Weights of a small mixture-of-experts language model, trained from scratch on English Wikipedia: a variant of Muon for the experts.
Below are experts of layer 2 (counted from 0) of a mixture-of-experts language model. Rows are named router (the router's row for the expert), down (a neuron's output weights, with its number) and show model dimensions 0-191. Each number is 128 + 24 x the weight over its row's rms, rounded and kept within 0 to 255. Numbers have three digits each.
After each expert's rows: a language model's description of what the expert responds to. This comes from a sample of Wikipedia text that the model never trained on.

# expert 0
router:109099113163156093129095094097165130139145155095099151154108122130139166153118131125159161141154159117132145116120157136156155147096149129117105099153102158159102093113160162153152104096132135157101101096095101142095116151097158153160111160151095154114102110135149123101147114161121109159141158124140162151135102116107093096097092159136136107158146118157101099121130157113107101092125098098146097121157162096109152102158092159099096095109104140156148125106156112093164124156130146101168096104100139145130100140116132135116092098125120113118160147128154097130094093128148145137
down0:110187138143152157100123170136093147124132154107132129116177120141139154149134135143133174141138057158105141155132135074136158110126105114157139101143131121145127158116120185133117161144120145150119091093118181169099104127128132104144107103148098111121112079153135060107126129154117135149122137166071126098102093094126114171133123176127132108166125177106116111129152107119107130131130152156105099132132141141141118098119141127161148109117136119187142135115124128137142103098100113160106090093123109117125153092132131138131101137095109135172109109099159149110129125106163106128
down1:137106122133117123086113114148135174130120146111159096130089118116077109130110139136121096064122146107129149181114131116145098132152098134073141145129175123198111121067137088092137131135155133149124124189134141122149081123155106142156147137125124126133076120138102132128100122105136127144134153127141157135101093108184113108133111148122095129091139112146155142177150135137142081159194139157123128133122129120125122126112106112124133141097132114131132103111171179076114106120133158152109113130126118133139101157111111135161123110074116136135165131136160163163140112155130143143
down2:141083126169161124158108122149137121118102112127123130111091087167136152136154127116122153091161118076106126108117137119098114156115082103141134165094113085105076094090134128113150127124150117104141111137122102111131102111123144132150163141142173090182086134113122112168125133107132101157106188136139123122141159132150122144106138172110123116129109110156205103134124145131115126110125133130193106108119171137116145096123128092117182132127115138124120126104180126132152111148114176135140125157152135097161092128112149103138147129137167095144115086161138140127118172127100142130
down3:100104115139111190171144145139142134142122154123132079155114115148095109154134109120111161169134137094146106097110102138129065123135140133138105172106123124089068091070134163149098123150112195098132156195137138159130129120162093148101167130127137103140129119122128122164093105138109142150122161149102172167132117098123148094114135089139137158125112139111152125125126154147146112117075108119097120129157101136102146172113148131168150164073114142120139137133126107107122139114120154082122126135128156141127141160107097129126112131134077113136131141136143112128151132106105128156
It responds to: Digits in track times and statistics after a dash or colon, plus section header markers and line breaks, like 3:08, "in".

# expert 22
router:109101107162155093130092099097165134138147157096100153156109123129138164153117131127159162145153157117131146114121157134158154146095152129119106100154102158160102094113163163155151100096130133158102103097098101141095116151098159153159111158148096156114099109136150124101148112162122107162141158125141161151134102116104095098100092159132138108158145118158099100123129157114103102094128097097145097123158160096109154101158089160098096096108104141154147126106154112095161125155130147099170097105102137147127101140117131133117091096121121113116162147127155098129095094125145144139
down5:125133155159131117125156153158136093134143135115149124145149132150141142144038081122124137133110160146162142160112156098092147114167135138113130162131084131155135134105144127140159109129130125138166132126141138161146144127092106076108131096106111163112112136123130162140133153145097133150135141120103127083108124123126119100135134110114156183140111161122135167152095128119164094116121125123120140139069148148124140082110129135110121111169120088105102152143130132150118101113114165177125146107187152153084116148074131098100103139106131156124130089102152145102128087146082076140
down6:126127149102156101110135120102126105161118106113127118143124140107108120144118115138107133132129154107150149083123121122147141112116119101149107156156123134076138130140134152089115122138113194123099166184167136200165102121065123092143149075112136115122099136111145106146094123101162155122117121132123117157106116168172102119131130130148150171121165141104162104138119094063101132121121114116122166106109177081126157148123153118123144152142111129122166134154124107135108117106072120141154136128176151142073121101145139137082108133122167146113165144119147124155138109104140127146
down7:086139089120153103118118122133125127135128103103110081108108134134134126164127154157101105116077108115154148122137145111173173188148121164147094105136135115158128168089196086052089150139122113109143163162114145127130107099122107143150135132133081106121125113114139154154112136134105134144125071129171149122103143137113108151148192127117169131105132108093120130140123137092154127137135113125127112183115130101108155150115156122132124141136121122096085146122134142157158143138121162159148101155118129087110113121122124124159167093155110175126130132093099150110148110145135108126
down8:112154115106105119164129096153074128146081097124130106193093141146117138144148134138142135110131175110102091130128092134150117111097157116102129133168134114125116132100122119135143154132129122125130137121121126144124165148195123119113103110142120085156158166111184126174081090101123131136135139100137108118096113133109125110126147104168146115132155115122132176097088121147070142087115100154157138128088100145117105153141103130154151119149155133167134176134109121111095150168110087136146132130137135120132167107198128170120146114113114150102145113164099125151112105105119132152
It responds to: Line breaks, numbers and pipes in album, film and episode credit lists and charts, such as "Written by:" lines, chart peaks, awards tables.

# expert 19
router:109098109163154094128093095098166133140146155096099151156108123132137164153117134126160160142156159115132145117121158134157158145097149128118106099153099157159103095115160163154152102095129133157099103096098102142096115152096159154159112158151094154113101110136150122102147116161121104161142159123141161150137103117105095096100094160134137106157147117156098100122130158114104101092124097097145097120159159097108151101158092161096097094109104139155148125104152109094162123158128144101167096107101140145129102141117131135115091097124120114117159148126153097129095095128151145138
down0:142125106120127136138118105112144108155117151119195125123156098097098102135118169164117195141151166160115120141138102099137136136169146155146154126124130142115122111095144141097104102087107125122136114155126141101160080095136144130138146143097123152121187133145111101121139129131108127143158096129107121141088139116126160177121090116173100113102109118141135109139086102123100143128092124093112148124119135117110144115143116122091142148126094136133120157164122155101136141136124118098108172123126119176128082175160086150148091119177124112139120151113148110140063123148204135120
down1:138135121118143101098144080105140134123160156137147098138131131108111111103080106140101104115141133112139134152140122133081120111172118144168094140124127137115158132105101145068125117116127133082105122086109107111119156122098133139094095125164118114117189145091136195124146149162132104120162093090149150123141085123109166130173085125143168138126109152126128140124149092088130117108119109134128188137148131137100126125147113162104122143161115132121145132141123122113123103144156151136143152126122102116139131096135125130125190142122164111142071092125149140172143175167191119139
down2:132179157124121115123115156128091059150087129124128157118093142124169119117144126164141124122124132112098155091148117098169175144106113129126117176156122144117171146096100147136151088098131122155073160148175150172123123129116132106157141126119135122126125134148107127115160152099112158136122146127103140169105083113093162142155127130101114108113129100168116092127124110124125175129129123146152131139052096132151121088115098138119098127130121112113166153112146121077157182135148109142114118143145133119119135133138154089097111149119113152154141135140122099144089137122085177097
down3:140111145150142100111166128094138075154110110082103120123110154096156142140135138147105161122112127108144120145075144103104190137137106140129119161137192129135127111113149141110127126150165127173054122164115143088138134149119120078159155128132127110103107126131100131126130145135072114146135081095112119137126135130137131145112132130126092140144125145142123102122145128110140126117122145142159152106116141163137137115123101096173114127118111103134130171118139126168168105151126123111088052127152095140126150117156157122160122121169148091130139094134171116137120115205144083121
It responds to: Line breaks ending credit or infobox list items, like personnel and succession lists, plus verbs like became, were, as.

# expert 41
router:116103099160149108139105099102160133156148159102098146139106107136154161155114127124150163129149156115128134093132165143155151153084140136114111103137104170151111076125155158151155107109109115162112122106098091145086120136099157160154121140132099172119100126106138120087136091160127096162152157142124158156157089112110091112113099150124145113152137107150095121128120158111095098109138108115145092133154160089132145110168103162111103106116105113155138107119144095095150129163128135088164095092100160139129111132120113138139100103112102106134168121128168097146088093128155149158
down0:058124130143097127149113151138128167076168112113134119149100127138080137101135151124106167102123129090159137108129103111092119106150140151102149146114158133130127158112079141117129136133142120101136125137161114108126122153103156142140160144114133111124178157160127129129166150145163068112141137090172116140154143117119105131134128095126083131154165134124103096144117166141135138092101071109115147129133137110126177138108171114101091048156126097138123109140076147163115149132129122134134159129140109103112162132137129104123147114118155136151117136087168139179156106154113107128
down1:160153101113130111168115154124132113127108083131082126111134105134131126156145149146156147121125093133167153162131111148072134129153105150137091080118094122133118117168160081155111148122138122151101131099114121124123160103120102108113101131115142130096151086098144123145078147159127147112157111124106164148076102129133163225158165144108092141120121142101109137136101109110103164160136142114122131121141143159119084118137136117134135138104163096155088127115099143124139127157066148120151145150096136127119121160126110132138145109182128095125156154119122127160102149164115160114
down2:164130104145111103144129142151134137136157191119164147098132141151160094111150147131122113118120151130077162057120106134136119139140134097118114103108124150142115153123127126100111147135132149120119150116158099090115117135153123125128103108098070121094114140156168122160108141101137158128138129166117073136102152083118133098148122112136113119153118158180141076145168070162166152138164121137144129137135106099116140127117182105123157088129163115120112124084186134126099149138075172132139136129122116158157137114128134146130123135111145109141152097126145114155081119139092088110
down3:131138106152126095098111160128143161137079139109109148093133144097117177085153138139142117163125129131119105112119099110116084172088194134111073141130120122140140158156155125135128105107093106094124175129109141142078107103153094084108128139120157143094132126111184178161109090159152120110134123152107124147164121105139125109140107131128119136130179131143099148145127154129140109153147149173165108142094128075126128176125119127126101168118132121142125137170135154128090115125113164094180120161119112171137091111127102093106116134098132150134118144132146127112138122155125122102
It responds to: Final word pieces such as -olution, -ion, -em in Requiem, and last letters of acronyms like MLB, RIAA, ESCZ.

# expert 28
router:127094101156147083110080103099164140155147155096105148163120130140140160159111141136169158130161157121142139103128160140160161130099162112110111100139097163154105098096161162149158112098129122150112098097106096136095125158099161132161114168143096146121102113126137118105147113156117123157157162128143156144152094105112088096108100159156122116153143115154091100121129154121114105089119102100121103132164159107103147099160088151107099101119109154152152143101146097100160127138129157101166106097099146141135106146119144129121093098125105124124153148141150096134095094126160148126
down0:135106146202138082127178138096128126128142082143081110085134142160156135103125146095138097120115143152109145141135089076170123105154129121136085117106137119084141139137114109124101170113118150139135144162119155131115124146101083140103107104121143146132137110092108122079109121102103122134098066068117091088130141156105132162133142159153097106139119140118174123097165130147151107101143134149113133116158117132136143110125081146113141095142140153127147159119118158166111141159129139163131158173153115115152138164149138170130104148142123149124113145112099157115138107170120135142
down1:169187104119126159134129152115138194114132120150135126120083118118136131120140097068148135123129085145106108100171127136152146120140125084113119100132121109152130122138147125159124169094142117103135125106132170122136106096132131133107112113103109139151140076181125071122106122106180145095152152126116096156133129088096126096176121131099116081172150153101108125137145119153127141134117158147150117172149133156122127074135126109152109083127112128121161132126174167121119144150093111134155136137121145108191144135139077183131120100124103128139085111121127116147132123137123114143
down2:077122133120154132113176100157145122142109108129160101123139094181112137117163166149115125129138106129131138151094129109158077112092127155118172130099107138154104105115093129178086163177092138138141104100111130153137132132100133143131107121171160103163137128122104139073161138142123144118129085127138129137118140146104135112159153123107137130085147110149124141148139150107117181104164110150151099145132111139152086128112206148145125140150110093132092115140102129133133134138095110105148160135130134080154124111079160118101123112138122144143146108128078117139133169103069123133
down3:163124157124135116086124149156164147136077149104112104142068114117097111140110170114164090154143140092109144158121088100164101147144167139143154138118117148111125171088078176114156165155151145109120116144104109103115134130108136086097146134157144103093103146208165141113126119113133143152129099135097124080121107166143116139160142145149126110139146151134124145098131119170082141114161100127134068159126119106114102123148155120119121096109099120125126113115133112151139095147125135122088110112146128105126082119130147129171128124124145141121188134116124123150122153145145137159
It responds to: The word the, and a, this, their, its, after prepositions like of, in, to, opening a noun phrase.

# expert 7
router:109099111163156093128093097094164130142145154097100153154110121129138163154120134126159162142154160116129146116119157135159156146093151127117108104153103159159102094113161163152152103096133134159101103097097101143095115151095160154159110158152096154110102110138150121101146115165121107160141158123142161151132104117107093095098095160136138108159145115156099098122130155114106101094124097094146096125159160097110152102160091158097098097109104138155148124106153111093162124156129144100168097109100137145128099140117130132115089096126120115118160147126153095132095094129148144139
down0:114085180096129100142158143162126097134106134151103115150117094122146133140144147123139148075116147157142164099125124129157148111088142100124106180104174160116181141090148159135072145135130165128123113106109102076162144170110118074125114130167094142144121116136131132107115130128155093140158136116141122098136093114119144141104118139091125180130147122133131161118127115146113159072123136141120112087144137159095071123139125147154146152132144132139113151121071111156136141117163138108146126121146145107138163109107131183110130100095116099128149132143144097160100131086132097110
down1:111134126158121122091096118123099130138126119170129152077091117152107131127167134167145113125120093099127131132119171118141132119129103142117100156109156145081120098190168073170092128121126146111105168119141148091115139155153103151129152123131083144089156113134085086169116144135119147159155127104138130140092151124137142162095164095149115139131137144121142133157157142111106130153085096151097110124122149110075071129152174132113108106172124118140136149114122144071124141125114101112110095100131120154123155140122080148160114148141148104126133163127153120172119146158116146148
down2:163149167110153115086135149103088158129146096106151106140132122134127136117119117127146144122160150169149185075101095126156101150125105094101095134131144126146103111109152109151138149138166151106109159106155151112159137157119157115111158178088126106181105123155153115120126088137113164125140188115102098111159126129149109166179100135110102138184094083084096135160137109108105140094075128125120146123114114124123154089144125141120108145144118146123133128144150120118132124115176113154125099109104121151110108125135145125139080124168118120169117144130118104163113093149122105132
down3:151119149132166131107181087138132128132127138116139122137123103106159116142096126138135132128116138091115096130138186138163150135128150130154127166152143101179133116143149140075119089142132120087108112129130151115105107154117118104150144122098115098124138140088125133154147105095111130097117110148136121146149133089135109139123135117105117164165119112111083157140169162092170155102110117154131080143153118122155192159113166125086190111091164132136130102105140166143152151108111159119119157117136077133151088161090099103158134151096125128086128134113125156129086114107120081140
It responds to: Words like television, writer, literature, table separator rows and pipes in election or squad tables, often in biographies.

# expert 26
router:126128103190137108157129105110152128150115141113098143127097124151166145140120124110162167121173150124151141107109145118183156145095124154122108115136107170173098072113165151161132133100101135157135106127072085125112109141124175156148106140139111141098101147134136134112119125148143092184163173125139152170129086106118093111095101140155123145153155095149126106129135133100093131130128118116140081102143156111107139122167117164109113096117086167144140113086123103092141144143120124097123094090107101125113113138110140105120108088127139127096148147150151108146102102151152119155
down0:088123153122148129145132071166151143151105149131118130110119125099094121099143088114134134148147122131143124134089170117121110097148129126134116124147155157142116137131104132126141139128133163090152125146106181133097118156153119141125098128115131117135136060106114144110137096142115097133115138093121116126050152107154115092138136126168183134142162093153109120122093146141117103084129096106131174174095126145149132129115124137173158163113110157088084138131155150123106156143151171121149153088113120092098131129115085132118117123104140150134120134113149154094109165164173188151
down1:097167158137120106083148148126123131138132099144155104090128096117141187091096131094198152108101163131151149124128160127161152108111178099136118088155120143174141155132141168120136114134158128141101145139157139119103142155143119094069150144108117123049078076130140144129133117120153138113137126117091153136139144150101080148126130103112167121153142144108136111133146158131075107125109122129137141105175156162154146143083155104128100132121164155161120116157138114097109107157142132115112151123100110128144161126108106113109136123082118115132124158141126124096096119130126120115
down2:136116114145131134091127099155119167105141178124113129109144108139128151161160088158139140131100133109136133129119123173137139128100104088124157134122079129120108156092134116157119173191140121191122153126121110137101113132124171121102123163129166157115102128079084132154125182096118151154143136132146070106106165154138118129140135087088108131117128092128157095129174111146094148155133108145110092105131130101107134106155140149155113147104093126161114150152064146080138126106119117120109120152167086151144098122153117138113115085145157113125112146120124155148136153135109121148
down3:118145102107151120082178143112164113147097124177124139121101130133073148115142101109156143157119109110124139049128145101150104133138153136108106119127103106124118119114110118162135170148120120141105158152150108128136139152162157121142092152089122124142131113131141123095112103123081134143081155110135120142126121154148121171160162143095129134150106114147119153137091170110118149094135163122095112093178169139145122127165107132101124081089081181123141099139123122123133183116129076133137115137175146147110136138129095123145112177096153136112144114115123149129123111156161086136
It responds to: Word-ending pieces completing a word after an opening fragment, such as -ts in Arts, -ives in gives, -ice in Nice, -ave in Cave.

# expert 9
router:109100110164155094129093096096165130140145154095101151155109122129138163154118133125160160142155161116131144116121159134158155146094151128117105101152101157159103094111162164152151102097131135154102101097097101144096116151098158152157112157150095153113101109134149121101146116161121107164140161124142162150135102117107095095099094159132138107158146117158097099121129157115106100092125100096146099122158162096108152101158091160097096094108105140155148126106154110093161123156129144102169096106101139147130101140116130134116092098125121113118161147129153096130094092127149143139
down0:142158133131035108135137127123104158131135082122109126152114068121176167126130170120142121142119101142127158115099158141112138130087133075092137099161174084093162144147143127138095157128122103153176118133163139166149101132157151107126177153152100139149158142157142139111107127174138134126108144133081119168099150138123102106148121120093102114136137137092106143101089135149134116112102112152081096164115131104134143116100117112130137123113154138170152153150156115158140103148101090095134158135134092125088112136120137124114131138114130130097109130163170145121131120114145129116
down1:137163123182068116108117141104162160099133113143140102154104118109147137120134132050112169147134113128136143115126142134135142094087112148114140156124104103126132160148153137163091120090137145149110127176097128151159087089112148097152113173129111135126128129123139129126136166142088108118105116150111123118062142145155135130162125181106147093092175143115108155139123119140123081113153137153134136134117119150108119111132092178131124098143121130120138121117119140130134125060095148158203101144163145119142113132167135123106132127125123164121141161094110101138105126160125125095
down2:158130074159113111117106104126128151147104088134139171092138118116132124122122096153110118139124112100132119084087143171121095118145137121093149122108123096093109114127099142119117190125164150165138138073118133195102130183108117130123135146119133112146139170096110086131164135119093152115140150152118172141139106099129124136137145130137156122073131139156131149157176146165138145177139147107108170154083152115124101144153117120136148157130124164137142135104076102128157132137162124121127109087132142146108109127113168117100145135106094145158091115120179101121129103098115123108
down3:097079129133083110120179149148119125164114194118127112143137103121170106136083141135129166137142109104135116116142144126146149107126144160117134103137168107142124078105155088131147132131170104138099148106146086158159125120124143125116088135113101169119138127124155178122116105192130103154137114164110107103134093139132083120151133100150128094131101126138139133115117158140162142096130155164120125105156141101066159147095153113102160158132101135139127134065113139156119138143122167136095157158112135110136107128123157129151103131123160078111137131147104109160073133126125106121
It responds to: Subject pronouns and main verbs in running prose (he, it, there, were), especially census sentences like "of all households were", plus some scattered numbers.

# expert 30
router:127122095145147129125136101123129120125136152089110153126104123141155143125120118119154155163154128111117152131111142128183143132106145128131099126133085156157089101135158147130146097109110124143132128114079129154107097171095199183128112129139094134113121123130133125126132123161119121174141163150112148143119093131140082115086090141133142116165168118163120117105139125122116115079109124110129106120163165105109154113152093179111097124130071154161145117115143083112157138163108146120135096085096115120099130148112145113111117064130100137097163181119163096149112118121161155158
down0:109078131159108120137157127138124136127099141141130151096143153153077130145140122136150147107135159141095106162119146111172118145115128066163118142109141144106112139108178128113138174127137155096135124150143135143131124128124121142124086086128114126138136088108176168140140128105149089090150160119113086118110116111138109103113171114119124141109129120109120142151128123100122121142079078132153127130117145134081116178129101102137110114176107087100136141122102086133123152164149124151124140147143124135095120163161135155108101107127152083159169153114082143140156117121102219150
down1:178108120138132150087093131137134118154081078110144141126120137164121087154133181123124140180118124138134117151111154150134121133169103158154141077147129155103166121144143092172147151153130105117107163144097164156105079122116108095160156160132121109141100130139141149082154114103135136149167147117140110133114164136159088112117118113119109119132153081145108129154109119160120134103097100101103095135119167110133114094103129119104113131132094110128133101147125099137125111129153128096151125138136131122146144153143073143112162153144133153153095196146150108111090139132069126094
down2:115094165145091161114129137120117125115107148110115065123149123093138156115128119137149108121101151128129129120158176159156135138114096133177098138136155137118152138142086132095110143142101140143111148071121142133103138151137092140115143166089119133130149112109168145121117122136122146141130096109162138135140117159130173072168135148087138142072152136128111126092148121116128177103107129118161138113128119115156094159118103131160129205102082125127107163147113150097099118082101139140164126123120111144139110146090107138151134154147141176099105129104194104110143119129134139090
down3:150109108118129136145123137138150176161131132146147166181123147073139127166096139158167155132083148138166146119147111113135080124135151156123095114117148119135111174167169124110145148119128180135129126110112114126083122123135099128100195100138101113152175114104129167130121130184151093152146133121160103086145176108121131123149127141087152141125097150145128131115122124119127169095078121134097110144106114080108147142117096131138107144105098121138106115141130135130091118155112100123130120110111099123113105071116087127162122145147140126146134118074126122154111111161158098093
It responds to: Word pieces right after a hyphen, opening parenthesis, quote mark or line break, such as of in whole-of-nation, ch in commander-in-chief, Though.

# expert 31
router:109101109163155092129095097096165131139146155095101151154109124130137164153118133124160160140157159116130145117119157134158156145094151128118106100153101158157101095111161163152154102096130132155102105096094101142096115151098160154160111158149096154114099108134150123100148116162122105161140160123142161153134102116105094097100094161134136107159147118156098101122131158114106100092125099096147097122158160098109151102159091162099097097109104138154146126106155111093163122155130145102170099105100140146129098140116130134118093097124121113118162148129152096130095094127149144138
down0:155120155136119112141116146098156148103121121094132057117128163101138139174110143114122163151099094115153093109153137099117167077141104145117120143143101146121141130129086145181096099140115143169140196167134118118134147150168158128123088144130116158151170125152095131120139153129161098131149108121134140106135142164104156106090125114091127141139089135130120124148123101146130153123171120124071146144124147142117160124107118157125145111163134139133107127109165116135090139104110113115090170092112171123146122128118099131106045128136158114131138141119142166097128087107128121096
down1:111134112110135149149128129144123136142121120163138154177144139121172146110121141146136123148136093125148132146091107142134134064148135142137136115130119135153131135105138122167110143155160128112132146141190152147094145184109166148123095165123130163111179113145160119158069126147098088124128132140103134141146124128131131122110139147120107157110121120123147106120115146117130093123066118171121109086132109165104151101111098128146118122130119074096118149132158068176094157146129093161097123176130111086114102111128089109122145139097099101073126169133122129080088120144159116125
down2:117102109156120101124129120137097100140152168140133104153132135130117120099124129133143116123106119107146164162123110100148119112122123131149138109163148107173173094132126094173117101143116108115144113122164124107155128133183121165126073101094137115166116118103125126177134145089120108139142127124138116144142114082134125145139146111143114074156102133141140123128138112082120127110147096046135144164111115154089125107142172127147138133083168116161127113157117097123152101109074113113140156165119101115118113130112143139116186163125173137101143152128148169211131104135116125133
down3:148186159079137140108158094143129147154108120155124144141139121186102113094120140179156143159118155140082124086116118100170121161111116098122160118092136126103174120136123099106128121109149155149101138150134122151188123125132147085125154145116133137126127128107171130090123111140167151141107111155062157105129080117109116162119116142112161094087133128159115134141172149106104108143148144151127152116117115094113091127123088101112161097103136109141142110076161121111089157104089156102092134137145129128130141104131118147134142168132121111151123117147133119148182113132119137103
It responds to: Score numbers before dashes in match tables like 43–35 or 3–2, and mid-word fragments of names and terms.

# expert 44
router:110099112163155091129096096095165132139145154094102147156109119133137163154116132122159162145156161117131146117120156134157152146094148128117102099153101157157103092111161163152151103096127137154100103098095100143094117149097158154157109157153096153110099108138149124101150117161121109163143159126140164153138104117107091096099096162134137107157147118158098101119133155111107100093130100097144097123156160097109153100158093161098095093112103143157150126105155110094163123158126146102168097107099138145128101141114131137118093099129118112119159148128152098131094094124149142141
down1:136140099129156123120150107109131112135146130132072135105133147105163128121110112127139083135115133110122114151110141132156122122083156175115132057118112116147130198134104141101128113152122117123142152149152121164102121134177113146150119160117144121117103100110074127110147078156139198142129133106113111171188109146111090137157127104110144164160140149088108120112099142072097102145092105151159129135137094085148142167135110125126101136134175096136107123138144137133171131132158063109143124132166136165105151156142096141111121113133117121138135161105144121130128137098135125140
down2:115090117159116147159187110154134118113094155105124059169107145115149147116155079133130122132106075114142139129109124145145188140154146121144101127120096097132067156126123128130107132118128132147142108124147151106098082139171162152113122098142126115121143124138151119112102145148138117133104120103151172142121100075132135149154118119116125182147129129125124153079105148131102139149134114151106138112145117148091149069168146131120177139156112119181149157080094147119126111115125145147163097123110154122094127094124139116178119107141129127104161147118099158131080130138157114116
down3:137157120123098100117119147160123150156130114146125145144119139155123107164136073163126159162137118115128125135142112162133143135121119157110138137075113157143133140134103124139127130167116086155153134146131142135152119131153134106148162166109120137095101141107117128120150169100141125113115133085150131094164140122138179081111154104136087172098144167091103123099146161104097121190061169130121068156102125130164105145125125112095121134103078142116142108114116156154137120100130140142179121097146140170117084158126124126158103133097128139129076119131111133123104130112084080118
down4:105147150097109121143141118109100133114139114162151143108136121125085169125148136152149149116134111111111168121100120147165142147129177118123133132115122135136101124125133167154159090114115163153146084096162130195143127132137117158102155117058133119126137119109105178144101156136142147142101123147148105149123147171182079152142147115136118127103184137106112129128124146123098147147111108106079136164138120142077128098107112127123096092126108098166120155062141142104116107114144130128145114137143124108067195125151099123099148101160120124140120151103113116142093144117107127160
It responds to: Words after of, the or and, often direction adjectives like southern, central, eastern, plus by, in, or.

# expert 3
router:110099110162155092129093095097165133140145155094101153154109121129135163152117131125158160139155159119130144117119156133159155143096149128120104098152101157160101094113161162153152102095130134156100102096096101143094115151096160154159112157148094152112101108134148122102147116161120106160141162123142162149135102115106094095100093160133134106158146117157097099120130155114105099095126097096146097121157160098108150103158091160097098096108105140155148128105155111094162123158130145098170097107102137146128099139117132135118091095126119115118160148127151097130094095127149144138
down0:162119167113120133136158172140084125120091143152114106150130116148211163134118140147143120095107140156136120089100115135135132107122177112120146160139120139164102128128114142124145093134123146110094140148112141146117114104110108107134105084129141153153091084123147153142100141164121117103115135117130148139102136093117132118165131106109121120158114078126082132095078174123115126125114165126155145114131147128086122177095119108119124111156167150136070132141122173147097115108136105100175169093114171111123154149090152123094158174139131148109126102092140133121153150122137111164
down1:136175104090115160144083049135118125138137144128109069117175136106122107100096108131128132151127085113134122117163122133148147085122158136105134082099124141127129125168141095156132132098152181156135121149095153089084139158116099132076156161153086126150118123124129142134127146131128128117115124113148131138145110120113097176156077120150130147131142143127129125152127125165125141150081098172119152140133105103148112147147091160120106136103126167139153142122107144144125120164139140130150112134093127155159145135106168161127153139117106109104113115145121152109108128128120043171
down2:119117126118155141150144128125134127135136095158132082167118186149170124162105136086133114132137144079154128138103147113137101132123139081150165117173110139135132132139158139166089153151100102135147148126113064151122104123119093119134118104107114126140104120123174114082127120158092149056114092136103148134119156164098112150108145104077127148107119171118156122113129106142115125181148105121130156098142129146163146088129111139135151124166150160118090065126125116134092105144115171094150118101157110141146122108132148169132095162127130142129139159157126129135112148142095100103
down3:165162157168113147131128164145130102115154146119149089103152123135092115146161121112124142085135164080154146129122117089133111154091140101136130110125117123151161151155121114160124120185137131149159138143130096113184108128128118108135125102129159128166146164087127144122075125109148119114141124102126121144105134144139163152189076133121147182096141122141110148159127117129055106128147133089148130131112131150117114151118111105148114150160116160117109088097097182125158141128109140125105145087097119134119131111112125134123157103124108124094100092074110136111136073142174125138
It responds to: Modal verbs like can, would, will, could, plus pipes, commas and periods in tables, lists and species names.

# expert 12
router:109100110164155095129093097096166131139146154093100151154108122129137163153118132125160159140155160117132144117119156133158157146096150129117106100152102159158103095112160163153152104097132134157100102096096101141095117151097160153158111159150095153115100108133148120102146115163121106161142160124142161150135101116106094096099091160135136106159147116157099100121131158114105099094128099097146097122159162097109151100157089159097097097109102139153148125105155111093162123155129145102168097105103139146129099141115132135117092096125121114117161149130153095130094094127148144137
down0:109161109127131101138088115130137180159107156100130126097112160121163132124124095123093126086169153134144101169089149118125102117121101115121145122127102088104085122157151129143113162109116129135141120092136128132139150095113102114141136135130132145149157105147139161098131071101160128145143116126149139157143087098144140129171131143146131167110110154160108119158184118150135160116104117133146154106143112076135164108140126097086143100106147140105134143160173100098130133107143104149124097121111159110163106138082141123119172180108112101126116157112121107160135214120133100113
down1:149135138154138142115142138123159102113126109149146176110109085108149154103137143143124126145156150103101120105129104155133142108136155081110114136122164148126083121142095112087124131119054128113071095170081111139140099121174105155092123142124133105141154146089177148180130130141187142162122081130100138114111164072125105073109112097133111134149157153134135109115176133138147127131123129134153116166111111117137169121112106126121120157123112141193125152124171132146100129120119142117169121091140166133151098157149110165126145107104118120125106122152122122106123096142132131108
down2:125107132132154152083152154149090133111091085147142162133134111104127144111086140101145122094152130118189074106091169118091129099118126074146115141154133123153118114140140074153123124117135108118124144115144112138174143129131123193150136124098172154100106113180095136152120152173122140061109147122128126130127167117155122133135153113125090155144122123152159094143159113130138126160137132114164132089091110107067136129136130125160110148158118116127097138135100172148108147128141132120126159132142106132095075179112109097140144136151106149119110118136139135143128162093129103133
down3:121065132119158090124156122168133146128140112065152113132150143149085148107124099102116144145106119137136106136121106151148155141109141173084101125133086169138130138123108097088154138056138108148126148167136124135153083117147126104095106099108112094126155121158149070122129145113152138141097152134125132099124169149124165152129096132162141168131127123126154137124109100115135108105113140127134102168135134131131144140109099143150138132109114114132114145113100126165148179149167145072105169087132197120126168128160131126129117117120160150094103170104113150126138090137125132125
It responds to: Middle word pieces of rare proper names and Latin taxonomic names, like amb, iol, or, often in species lists.

# expert 27
router:122111077158164102136086102095156149148160166108116156153096107165141161165135122141154151117158154127103135119128147120158143127085130108115117107123124173152105077107154165164154114112108127151102132105092088145085138164092148155146133154121108151092111137108137123097122133158120118172144141149146161137133095113111090100106100153135127118147139126156104118120150153087103099101122105105151104090174151110111123110159092157110103088108109160156135126108156107092152131153132130107165101116113127164137114140141142100105099088137109157095158130151157105118095103153137147144
down1:139102131141133092176159150116142184162129143182155125110134109143102161103156166114123117133141121139142139144111146173119107139160087094119109126115080115100150104112128116154164143133148145150135143168098111107133134120079117061125129157148107166134135111119120130128170067135112090125119118156097117159118137157145123155109142152094120162093124125102125127126174087143126148116141139094146133117132138146129108112128121143138081144110146087102111150130101142155058102139151150176093126127102124111114156158121119146113164163129137106095097112123155127122135156079119154091
down2:161104133112129091130147140113144164185110148116148097118163116085110142130124142129111154100096122106170153128114106118115140117111153129152148139127121126125129164141062122180137130120131131128144150118146138104127120134130107152133083154138139116162087147132149157119123139140106084083133113147203144124139124082133124154166111151146133143110116148116152121123171162103086131129047102144135156103111120089136132116101159092104164097111175125125088144121146141166137080111135093097092140155130160099131152144134102148128090135157101073138128117110137145106120127135136141159
down3:085117125169121105107117142177105114121142169181093132132132152099100102151103162110121141127149106138155152124106124100105116125181115112102148110152126112171165096134196164120144140120147140115174123142145101132119123126127112148139098151126080138137121086130122114159137146102135113156165169107161153128143116161135135145121119090132140134082109116117146111138088107107116163135097129150125122126090103137075151129150108136149124127101100123113167179174092105114121173104129089151110110111132097146129108131099088099117151186128130118103127122104102150132146105164149152162
down4:124148104135157127127119134122151107124132116141120115164112115101153100111111108140193139153112109102134138120111093153123152150145149114098107099137100120124111121109150129139121110181141133081132129148152124136162110101091157138131096161139143105119082134122146140124120152130126113148114131132119098149112126139142125127147125155094137045108138167111078182113123114152125143168123152101161135121158109140087133175113120074128141123113112097131139162137121134156128086117129114139126114115073128174151224108142096181129160128123156137117166138127150092126078126129144150092
It responds to: The word of and other prepositions, plus -ing and -ed verb endings, right after nouns like reports, suspicions.